Weights of a small mixture-of-experts language model, trained from scratch on English Wikipedia: 2 picks a token, a softmax router.
Below are experts of layer 3 (counted from 0) of a mixture-of-experts language model. Rows are named router (the router's row for the expert), down (a neuron's output weights, with its number) and show model dimensions 0-255. Each number is 128 + 24 x the weight over its row's rms, rounded and kept within 0 to 255.
After each expert's rows: "raises" lists some tokens whose logits its average output raises strongly, later layers aside. This comes from a sample of Wikipedia text that the model never trained on.

# expert 1
router [131 197 137 128 129 135  81 135 127 132  94 117 105 153 138 120  92 123 104  83 126 106 121 171 103 129 120 128 141 169  94 113  95 114 133 144 109 145 124 146 123 126 107 125 128  87  91 165 124 122 127 146 114 118 129 153  93 121 152 143 133 163 118 150 141 112 144  99 127 159 131 124 102 111 134 123 161 113 119  93 126 125 125 172  96  74 157 106 125 134 113 153 154 144 144 152 124 172  88 114 149 152 139 105  94 138 102 180 137 151 132 140 127 122 113 116 132  92 158 150 155 137 124 106 149 102 161 104 133 117 148 158 104 149 129 113 189 154 121 173 161 151 130 149 128 110  99  90  84 145 178 149 128 131 164 152 105 146 165 117 102  92  82  91  88 137 149 139 133 151 157 106 158 101 146 124 117 154 124 115  90 124 173 118 148  95 111 132 139 123  75  87 144 148 118 157  84 137 100 114 120  91 139 167 161 124 113  99 126 191 118 118  98 176 127 143 154 125 134 148 136 148 167 112 120 111 110 112  94 121 142 149 131 126 137 122 102 122 144 134 136 120 134 151 153 131 140  70 160  98 148 114 136 158 141  86]
down0 [150 172 151 122 104  74 150 155 126 101 158 120 105 160 138 149 100 131 151 154 133 113 126 195  93 101  99 105 164 132  81 114  93 114 115 129  87 108 137 172 106 125 116 113 109 124  91 102 126 154 161 183 124 121  74 128 138 138 144 155 143 125 109 129 185 124 149 110 113 109 119 116 136 141 134 167 148 133 105 121  94 116 125 147 124 121 142 112 132  88  97 110 108 166 130 139 113 112 110 162 207 181 142 128 131 101 135 111 152 124 117 123 138 133 121 154  96 185 176 148 151  86 134 121  99 110 166  97 119 136 119 149 116 166 133 118 124 109 125 118 135 131 122 129 137 137 117 121 112 139 133 135 124 169 140 122 114 119 120 129 164 136 169 114 110 115 179 100 176 144 156 119 159 143 120 110 195 118 143 154 148 102 129 135 150 108 150 126 143 146 108 154 113 137 153 134 150 152 130 120 139  85 148 167 143 134 161 151  84  96 161 135 151 137 139 128 130 159 118 104 130 127 109 135  99  98 166 112 104  91 153 134 153 127 117  93  96 146  95 166 164 124 132 132 129 115 158 120 136 166 165 164 119 126 134  95]
raises: "-", " and", " |", "ed"

# expert 0
router [180 148 163 109  99 104 151 111 119 116 144  69  92 124 149  95  88 179 122 134 120 160 110 120 160 114 113 121 132 111 123 145 121 122 147 155 128 121 102 126 144 119 127 162  62 120 134 110 103 138 129 112  93 132  96 165 127 141 111 138 137 122 121 132 159 126 137 120  91 168 155 133 140 113 149 143 113 117 114 139 158 144 130 143 150 113 140 109 110 137 136 129 134  99 173 136  96 137 133 147 137 147 116 129 104 118 154 106 158  95 100 100 116 164 140  84 116 129 148 123  96 155 102  92 162 155 148 116 140 143 132 142 134 141 118 108 161  79 129 119  98  56 104 109 165 136  89 143 114 122 164 112 117 141 116  98 155 128 124 184 103 118 104 111  97 159 157 130 159 158 121  82 118 176 111 136 147 108 126 146 126 125 122 129 129 133 136 112 135 165  94 115  99 101 124 160 118  97 105 121 105 120 148 122 154 143 118  92 122 121  98 136 116 156 141 156 101 150 123 159 169 139 113 144 122 141 123 152 114 113 114 108 169 185 120 107 114 199 133 123 142  57  69 184 108 129 136 113 129 111 111 142 119 121 164  81]
down0 [165 140 156 144 128 116 127 105 113  96 126 128 128 120  86 136 114 116 153 139 119 153 193 140 146  98 118  78 148  84 119 123  70 182  97 122 162  86 156 108 150 106 101 139 136 107 126 116 113 130 116 127 139 131  84 125 127 134 111 125 114 127 133 118 145  81 183 122 124 146 124 104 141 134 140 126 161 135 121 139 175 119 118 162 137 114 121 149 114 102 104  91 127 122 128 133 158 133 118 113 107 100 116 137 163 167 110 130 141 120 164 123 145 173 152 154 140 155 132 171 163 188 171 157 144 125 109 155 128 121  92 111 170 122 115 125 125  82  95 132 107 125 128 122 185 130 118 134 154 117 135  75 100  89 174  88 151 156 132 121 158 141 109 128 113 129 139  71 115 117 119 130  86 132 103 105 145 140 146 139 146 140 123 156 128 111 125 165 151 104  78  98 116 180 115 120 126 127 133 143 145 110  63 116 122 122 130 126 112 118 107 121  95 133 102 103 138 117  85 115 140 145 110 156  54 184 117 156 113  89 117 152 137 127 105 160 104 117 134 121 132 141 138  99 105 125 153 123 126 141 116 167 116 129  90 141]
raises: " Tro", " pe", " Pe"

# expert 13
router [174 111 164 114 153  85 100  97 129 169 119 103 129 112 129 124 120 121  88 108 184 160 123 133 130 118 101 129 139 100 126  73 140 108 123  89 118 182 151 123  97 104  96 101 165  55 174 158 150 122 127 161 141  98 129 142 125 124 128 174 151 106 133 139 120 145 111 108  99 155  78 126 113 132 172 139 124 116 103 126 116 128 126 143 146 120 132 124 138 130 127 140 109 128 154 113  86 117 136 156 114 125 138 165 115 105 134 162 178 121 132 142  79  96 143 106 146 159 116 129 140 115 123  86 130 161 104 125  99 157 110 117  92 148 136 124 139 118 115 145 152 139 151 100 127 135 162 105 132 129 104 138 131 136  82 145 167 133 110  85 121 153 143  76 128 115 177 127 141 101 135 111 155  84 153 167 180 135  53 114 139 128 161 149 103 139 120 138 112 132 111 144 150 131 133 135 122 142 113 166 143 121 108  80 101  71 149 123 105 161 123 126 121 117 151 127  72 145 150 121 132 158 142 115 128 102 104 155 145 127 143 109 100 151 125  82  88 128 108 138 141 118 120 125 166 136 137 161 137 148 153 131 103 149 157 114]
down0 [130 120 133 127 138 140 131 110 134 109 156 123 123 119 159 116 134 125 100 166 147 115 146 135 105 122 130 146 124 132 110 166 106 140 153 146 122  92 142 159 118 103 162 127 108 115 126 109 169 126 106  82 112 130 148 148 102 141 137  98 135 115 171  93 121  84 116 140  85  88  96 137 144 125 157 142 123  85 136 103 117 155 146 150 104 104 157 178 139  99 177 159 133 102  90 100 149 109 116 105  74 102 121 115 138 112 141 133 126 127  74 176  98 140 102 120  97 118  71 124 134  94 164  83 144 147 140 132 157 155 172 148 137 135 127  97 117 113 141 147 108 165 131 176 109  96 133  97 106 103 137 121 117  98 132 137 186 109 115  79 136 141 170 145 101 150 166  89 152 112 128 122 139 124 124 161 107 129 116 105 117 135  82 122 128 127 121 117 156 129 156 143 156 131 164 149 142 151 131 143 151 106 148  91 137 114 163 138 122 157 137 190 130 141 103 153 147  78 139 128 156 109 141 113 140 110 135  91  90 118 135 144 126 135 150  89 167 161  91 120  87 151 116 145 146 136 130 141 168 144 143 121 195 102 134 153]
raises: "inn", "ip", "ish", "uck", "ann"

# expert 2
router [ 80 161 107 120 120 141  74 146 148 138 116  90 125 114 129 102 107 128 119 159 150 141 150 167 151 182 141 130 124 167 160  95 103 108 155 182 155 129 106 178 114 138 121 172  88  93 118 148 140 121 121 131 110 123 134 141 113 128 164 143 150 172 140 115 103 115 136 126 130 132  86 141 172 174 167 146 133 177  94 146 137 106 127 161 116  91 131  98 129 115 161 149 158 112 127 126 152 180 101 144 111  83 116 121 133 117 105 118 143 109 110  90 142 126 133 129  97 135 137 144 148 124 112 101 148 120 118 122 134 139  60 116 148 127 114 117 123 154 151  99 129 132  99 152 114 123 121 154 146 135 154 143 102 117 130 145 136 108 123 111 141 131 164  96  89 152 105 105 115 112 146  87 108 147 138 115 136 181 160 108 150 112 105  96 100 147 107 115 121 163 121 121 120 107 109 133 111 149  96 134 103 146  94 114 125 107 185  71 107  81 117 128  98 156 114 144 143 145  97 139 110 129 144 152 112 134 160 116 157  97 131 138 183 153 111  97 142 128 166 112 125 103 141 171  69 125 157 124 106 161 145 144 110 141 141  85]
down0 [132 191 133 110 136  98  80 156 165 120 129 109 111 101 185 166 116 142 155 122  86 105 145 160 141 155 118  97  99 118 123 125 140 106 135 126 124 154 137 179 103 158 153 154 143  89 120 158 113 150 111 141 151 146 132 142 125  91 155 149 123 100  86 114 121  79 112 117  87 122 122 130 111 106 112 118 140 140 157 135 159 102 126 126 147 109 141 140 108 156 116 183 121 144 178  76 126  94 171 129 101 100 143 115  99 140 105 127  93 160 170 127 109  79  98 112 166 128  97 162  98 159 134 130  74 110 135 142 121 126 153 147 134 103  91 117 140 155 133 163 117 111 123 131 134 144 103 132 134 155 139 103 114 107 130 154 146 140 141 158 104 110  90 106 138 118 127 122 141 167 129 119 120 105 145 134 139 126  87 163 126 145 106  91 143 120 159 134 146  60 122 120 146 129 151 124 126 136 126 116 132 121 150 125 117 140 106 136 142  88 134  84 140 110 120  89 124 129 114 130 136 124 104 133  80 170 154 145  88 160 143 110 106 115  65 156 111  88  97 117  90 157 139 147 114 131  89 185 132 108 135 146 125 107 155 119]
raises: " and", "\n", ":", ";", " –", " with"

# expert 10
router [126 127 133 133 142 109 133 141 127 152 111 134 113 125  80 110  84 132 106 128 108 146 116 143 107 150 129 131 130 150  82 124 135 110 134 123 155 173 144 117  91 100 186 113 103 112 132  76 137  56 100 159 130 115  99 157 135 141 152 133 121 133 123 132 135 104  71 122 122 161 110 120 120 143 110 111 124 152 175 147 117 147 145 122 164 147 132 135 110 125 136 116 143  74 123 107 111  96 122 154 127 178 121 125 115 131 121 139 121  86  96 116 119 146 132 168 104 102 126 137  76 155 165 117 104 135  87 126 117 147  96 115 147 151 108 114  82 123 135 107 123 115 152 130 164 169 137 135 135 129 153 123 180 124 133 181 106 169 175 152  82 136  73 130 119 145 109 119 131 138 136  57 149  85 157 120 120 126 124 113 135 161 163 117 157 164 150 141 128 117  99 136 107 134  86 153 109 111 142 148 158 127 130 106 135 118 105 107  77 132 169 181 134 145  95 119 170 141 131 145 165 161  96 117 129 113 114  93 119 132 115 127 113  99 145 174 122 167 161 125 123 140 128 134  83 137 133 163 105 158 147  98 139 141 139  96]
down0 [139 144  89 136 150 150 100 128 148 131  99 137 175 118 172 116  93 145 143 155 142 113 153 138 100 172 115 130 102 108 154 135 154 129 148 152 126 125 133  94 142 149 156 154 165 174 134 163 126 114 136 126 133 105 120  92 129 120 157 132 161 124 140 152 156 133 114  99 179 115 139 156  93 121 132 144  95 123 142 127 153 134 135 126 144 133 191 135 127 115 105 141 141  99 109 110 127 157 146 124 145 147 131 116 132 125 141 113 104 134 144 150 135  90 157 114 116 156 111 127 113 143  97 172 165 154  96 120 133 105 119 110 119 126 150 110 156  89  88 116 168 166  96 198 113 132 114 179 125 125 101 113  98  97 138 166  87 136 104 126 184 141 119 145 113 108 107 125 139 127 118 100  92 113 103 114 103 164 114 146  91 129 107  96 105 146 116 163 162 135  95  99 110 134 136 139 109 137 167 128 119 168 128 107 136  88 146 153 143 123 116 159 128  98 136 168 140 128  85 102 105 100  79 127  85 135 150  53 136 159 145 154 121  98 108 152 102 140 136 147 115 191 150 152 128 148 118  89 126  92 125 130 156  97 112 110]
raises: " same", " first", " entire", " new"

# expert 7
router [ 81 124 127 148 125 104 122 101 139 116 112  95 136 118 103 125 112 129  94 144 149 117 105 140 137 141 188 177 141  70 149 152 168 141 100 104 132 142 119 121 118  98  73 115 119 104 165 134 157 122 106 125 107 118 145  82 125 125  81 169 135 139 108 120 119 131 100 104 126  98 139  93 126 131 123 145 131 141  71 125 149 128 150  89 160 133 156 133  97 148 120 135 127 135 123 102 123 175 126 170 104 135 132 138 134  81 113  86 168 126 131 148 137 125 123 169 122 165  99 123 154 128 130 139 142 135 100 182 135 137 122 110 106 138 125 129 170 114  92 141 163 109 135 171 125  92 132 144 149 163 119 120  96 115 165 132  91 119 125  89 174 128 126 136 125 110 140 165 154 152 113 139 108 138 128 116 156 148 176 112 185 152  96 142  71 117 139  92 172 156 132 140 127 114 145 161 122 128 124 153 104 131 110  98  89  79 141 129 183  94 145 118 114 115 109 126  98 144 154 123  84 129 142 114 160 115 125 140 155 137 148 115 136 140 100 181 127 134 122 112 140 125 163 147 107  73  73 118 122 137 123 154 112 121 155 106]
down0 [142 131 144 108  91 133  90  98 131 111 128 121  87  97  84 152 108  94 158 105 119 175 102 131 129 126 149 152 154 136 108 119 123 162 133 143 117 134 160 120 130 100 132 124 142 151 141 106  98 124 116 138 149 111 128 151 114 148  98 143 129 117 149 130 136 130 114 151 153  64 114 110 121 126 158 138 120 113 121 116 156 146  89 159 121 147 133 111 113 135 129 122  96 113 123 103 122 100 125 142 126 108 111 155 119 146 113  88 146 120 135 131 100  69 120 110 193 148 157 169 140 153 126 144  98 173 148 119 107  30 166 127 107 112 104 145 159 148 106 150 107 138 156 135 118 127  77 127 122 109 162  99 118 135  96 137 179  85 128 124 168 127 133  92 139 135 107 134 112 135 131 146 144 131 129 106 108 148 107 170 113 129 134  99 128  88 104 122 108 159 101 134 149 171 139 142 109 126 124 157 143 145 100 110 111 153 143 118  82 111 105 155 166 123 147  93 170 153 109 157  70 122 187 140 112 138 113 130 145 150 114 146 108 112 151  72 153 158 150 137  94 105 141  90 105 168 109 110 153 141 158  80 111 125 115 116]
raises: " and", ";", " with", " at", ",", " of"

# expert 15
router [ 89 128 149  98 117 152 125 145 131 115 134 159 125 119 168 113 127 129 145 100 121 137  97 113 148 153 120 111 104 108  77 136 166 148 101 117  87 121 119 155 125 134 158 130 163 127 119 100 104 118 152 158 158 123 184 108  99 132 127 168 150 135 141 149  94 110 146  42 136 112 153 108 102 112 135 163 113 124 165 173 159 153 115 144 148 109 118 113 130 148 127 106 167 134 145 114 141  73 122 131 121 138 130 119  85 101 139 130 142 139 170 159 125 147  87 159  97 115 101 133  85 175 109  97 128 150 153 131  94 140 154 109  98 120 187 152 108 102 112 157 105 122 145 159 115 117 124 135 122 106 140 137 121 139  74 100 129 133 118 105 101 155 182 145 131 158 136 112 138 114 125 136 176 153 113 131 152 179 124 161 120 102  88 116 111  88 102  79 141 158 101 107 128 121 152 119 158 134 140 129 153 134 119 163 103 118 100 132  94 125 133 117 146 113  73 141 152 101 129 134 109 156  75 159 138 120  91 148 135 104 123 142 159 191 157 134 133 121 138 107 133  98 128 134 140 105 137 147 106 119 141 100 117 125 104 164]
down13 [ 95 133 140 123 102 137 170  88 154 163 135 180  95 108 140  89 127 129  83 151  97 159 119 147 145  95 195  97 154 111 142  88 107 106  94 105 143 113 142 109 123 110 119 134 153  84 131 137 108 161 128  85 142 181 170 123 128 147 150 125 109 112 156 151 134 124 138 109 140 101 160 112 145 130 107 195 125 105 123 123 129  93 120 107 116 118 120 164 135 128  85 139 111 155 130  95  99 131 143 153 165 159 133 114 145 131 130 176 130 153 141 129 112  79  93 147  85  98 130 178 104 127 112 142 120 140 160  83 143 102  92  87 127  89 127 153 162 102 125 120 147 141 107 158 129 109 187 165 117 142 145 145 106 117 118 114 155  68 154 136 153 113 148 133 130 103 134 112 174 138 144 141 143 136 102 118 162 153  89 109 123 121 113 114 125 121 164  76 120  96 134 119 106 141 128 131 112 124 116 148 136 141 158 121 164 108 137 145 120 105 143 107 139 122 123 166 134 109 110 154 132 133 130 133  94 140  84 166 155 100  91 151 151  92 107 135 126 114 162 136 126 133 146 107 120 127 122 147 140  95 104 159 136 126  87 151]
raises: " in", ";", " and", " out", " or"

# expert 5
router [154 153 154 145 137 103 127 119 152 133 136 103 109 152 105 124 106 131 163 162 136 127 109 123  84 137 138 123  85 112 134  90 169 177 107 114 108 125 130 127  96 118 126 141 148 147 104 100 151 169  73 133  96 136 177 109 123 107 106 123 143 126  92 150 138 130 152 156 126 162 192 131 119 166 142 119  70 154  92 145 127 141 158 114 167 151 126 136 117 132 126 165 105 128 144 113 128  87 111 114  94 101 147 136 147  94 115 114 135 112 139 145 115 109 108 100 180 133  81 135  99 136 137 123 110 123  85 121 140 100 141 122  95 115 185 104 124  99 116 130 169 101 116 115 128 120 115 161 166  87 131 116 168 166 106 143 109 109 152 134 100 105 144  76 142 111 126 139 162 134 108 159 149 107 137 117 109 132 110 101 138 112  91 171 144 136 100 136 121 119 117 109 120 108 125 106 147 119 180 170  93 167 129 143 105 191 122 120 157 151 143 133 109  63 152  89 127 143 124 156 130 129 122 143 131 132 113 111 104 144 155 144 139 113 161 114 154 112 111 119 141 114 159 129  53 122 127 101 153 135 126 148 111 135  75 116]
down0 [117 136 122 142  91 142 151 144  93 123 128 171 168  89 126  93 133 128 157 122 126 166  93 105 112 151 149  90 174 114 136 114  79  61 120 116 128 118 133 151 123 122 130 116  79 124  74 164 138 134 110 115 134 123 140 156 147  98 135 148 120 146 141 138 113 138 143 115  87 139 110 171 172 137 175 148 123 138 111 115 149 136 167 122 140 127 135 128 122 131 130 140 138 141 112 152 126 126 153 102 160 136 108 137  98 125 123 136 132 113 199  74 126 175  89 157 133 104  98 105 155 126 137 105  93  96 129 135 144 173  59 158 105 150 109 106 147 118 136 126 131 156 144 148 136 135 119 143 142 125 131  90 140 144 117 165 149 104 109 149 125 117  91 168  71 172  91 116 160 149 142 119 114 156 112 157 120 121 112 113 137 123 110 111 141 159  88 134 132 104 145 153 128 101 157 120 126 143 129 123 114 105 117 123 150 112 138 105 124 110 122 130 151 154  90 167 138 158  89 151 142  97 177 104 148 140 116 124  99 129 141 140 135 119 153  98 110 153 162 129 142  67 113 168 120 123 114 107 125 171  50 132 142 117 116 139]
raises: "\n", "\n\n", " ", "):", " P"

# expert 6
router [146 116 161  91 129  72 150 139 129  96 119 162 140 146 126 132 149  99 165  83 159 115 115 130  84 151 149  86 138 143 124 156 149 109 150 157  96 141  87 141 123 135 143 124 118 123 126  71 129 118 155 123 126 126 145 127 122 157 131 141 145 105  85 110 122 188 148 137 111 112 144 134 147 132  89 172 135 139 153 121 103 112  75 124 124 112 123 126 122 130 153 136 141 154 161  98 114 100  96 124 132 146 141 122 119 112 139 179 118 116 114  92 156 116 142 158 146 134 140 141 105 154 147 108 154 122 151 125  91  91 149 101 139 121 182 140 113  80 142 200  93 138  89  88 117 126 137 113 143 147 187 134  71 135 105 171 133 142 134 140 136 129 133 130 101 130 147 127 137  76 165 154 151 140 150 126 136 148 101 123 113 118 158 150 122 134 121 145 110 126 120 128 180 128 107 112  90 168 183 148 110 100 157 108 116 168 141 133 152 159 102 122 149 110 160 149 113 129 123 137  84 110 137 103 131  93 153  86 107 160 120 120 105 120 116 104 132 127  58 103 142 127 143 129 135  67 140 111 134 139 131 133 111 122 115 161]
down27 [137 154  78 152 148 161  79 136 160 124 166  74 111 115  94 161 118 136 147 145 112 127 171 120 137 124  96 117 114 120 147 138 129 129  99 113 136 157  84 128 159 113  93 132 147 145 149  91 134  76  99 130  89 143 105 111 155 122 141  86 104 119 160 169 127 116 121 131 156 123 125 122 124 126 146 125  95 107 114 116 103  92 122 148 145 138  80  84 124 110 183 138 144 152 138 143 134 132 141 111 152 103 116 104 142 138 130 130 123 123 142 159 143 113 127 165 145 140 139 130 127 129  98 112 146 152 126 123 124 198 157 126 132 112 122 145  80 106  94  79 141 166 154 125 120 113 104 138 111 100 151 112 139 125 144 171 156 131 181 145 116 110  69 171 140  91 144 124 168 112 125  72 154  83 120 154 122 143 148 113 122 132 114 121 153 149 134  50 130 127 146 108 152 111 111 125 101 143 110 171 138 151 106 119 149 120 118 139 156 102 134 131  70 135  81 109 115  86 138 121 110 118 116 155 108 110 143 145 147 133 135 133 110 145 140 108 117 107 112 149 123 132 128 116 122 171  94 124 137  66 146 116 101 123  71 145]
raises: " a", " found", " in", " h", " the"

# expert 9
router [ 73 135 139 110 145  98 128 138 121 170  96 155 113 128 125 101 124 126 120 116 151 155 129 182 124 115  99 121 141 104 151 105 129 128 144  94 143 157 151 101 117 124 132 139 156  64 137 143 139 109 100 114 121 124 152 120  89 152 121 140 159 120 134 118 117 135 148  99 111 110 100 132  91 163 125 118 100 152 104 114 164 108 111 124 112 108 144 177 119 131 162  79 146 107 115 128  94 190 106 199 103 118 178 123 128 143  87 151 130 143 126 122  98 130  88  97  87 148 111 144 175 133 158 158 111 131 146  73  97 140 113 111 119 122 105 103 154 110 137 170 136 129  88 112  88 132 163 144  94 120 127 135 175 151 122 152 177 162 109 128 113 154 140 161 171 109 129 127 149 106  96 156 113 136 142 157 149 146 137 100 144 116 140 111 146 164 102 147  93 128 134 107 155 117 103  98 118 128  97 133 102  98 109 137  84 116 124 101 134 108 130 152 103 120 129 144 123 141 145 106 112 180 126 155 140 127 135 130 159 131 179 123 117 153 120 143 123 122 129 182 140 117 129 152 121 142 156 114 111  73 141 118 120 131 149 196]
down0 [160 120 118 103 154 140 102 107 126 127 146 111 121 103 138 122 123 147 141  97 170 147 169 146 108 101 160 129 111 103 126 146 161 107 146  67 144 109 136 101 148 157 129 166 165 149 150 187 111 115  83 133 121 115 118  92 130 190  87 125 117 164 134 138 150 132 133 135 130  92 146 171 143 138 127 100 134 140 149 127 126 148  96 132 111 119 167 156 119 146 109 193 119  85 100 114  84 136 130 134 126 137 155 142 130 170 133 137 101 112 131 124  86 138 132 129 181 135 116 141 112 121 121 121 133 108 157 118 121 160 162 121 103 153 139 106 128 132 134 124 133 116 114 141 125 193 128 111  99 110 108 142  94 184 127 118 114 102 151 147 144  95 141 173 148 136 115 120 120 146 119 167 113 114 133 178  81 176 131 155  68 135 138 146 107 116 112 169 119 121  96 148 128 109 158 148 113 105 116 139 143 153 151 192 120 110 139 113 128 138 110 104 164 102 144 140 141 139 145 120 144  73 133 157  98 195 134 120 153 106 121 150 122 113 117 123 132  92 105 135 130 112 112 127 147 166 150 156 138 110 183  89 139 125 144 101]
raises: ".2", "ec", "7,", ",000", ".6", ".4"

# expert 12
router [130 110 130  95 140 121 137 141 129 165  71 123 134 158  75 114 114 146 112 177 127 133 122 183 140 124 134 120 116  98 137 122 117  89 119 125 131 135 142 131 109 139 179 157 127 110 134 147  71 121 180 140 121 129  82 160 101 124 121 111 135 133 132  87 155 117  92 122 149 134 147 107 130 148 130 121 207 191 119 129 108 153 124 119 117 114 125 143 111 167 158 107  69  97 115 155 132 101 111 122 142 148 144 121 143 151  95  91 127 138 124 103 147 120 103 146 107 132 130 138 146 101 127 130  93 140 148 145 144 135 150 141 142 115 129 138 137 121  97 109 135  79 138 116 151 151 130 161 104  89 161 113 117 134 150 149 131 125 128 142 117 132 131 151 116 113 110 125 141 136 116 127 157 113 133 186 132  83 144 117 163 153 114 157 140 124 137  99 158 113 107 115 122 138 128 133 108 122 157 157 112 168  61 122  96 138  85 152 116  72 157  94 139  92 153 130 135  92 140 135 170 151 135 127 130  42 125 107 117 117 166 141  95 104  98 158 143 120 150 143 164 111 137 118 146 158 155 155 152 104 106 159  94 151  84 137]
down0 [100 107 124 160 138 193 114  86 121 141 146 136 105 167 153  92 124 104 134 136 103 104 143  96 107 135 141 143 164 118 103 129 117 103 157  94 148 134 150 159 136 155 155 128 105 154 109 128 133 134 116 103 119 140 136 136 142  73 157 136 117  94 153 105 116 103 158 136 106 151 127 148 163 140  92 153 132 157 145 137 142 108 129 163 155 107 144 127 156 143 126  88 162 129 131 112 131 124  92 154 138 119 150 134 102 106 136 145 102 118 151 132 155 128  96 145 114 131  98 134 167 123 131 113 129 131 133 138 125  86 180 156  62 132 113  97 149 136 116  95 143 126 128 126  96 117 176  82 126 110  94 120 131 104 138 125 185  74 128 122  86 118 177 146 156 166 146 153 158 149 122 131  99  91  93 147 144 157 137  97  85 157 139  83 140  85  61 128  97 148  98 122 165  97 145 103 123 166 147 144 164 112 127 113 123 129 134 115 109 126 131 117 149 117 126 163 139 166 134 139  92 128 153 148 116 169 148  91 143 102 155 131  94  92 112 157 130 138 112 148  73 125 141 165 123 103 121 137 157 156 130 103 143 144 138 149]
raises: "-", " and", ".", "|", " |", "\n"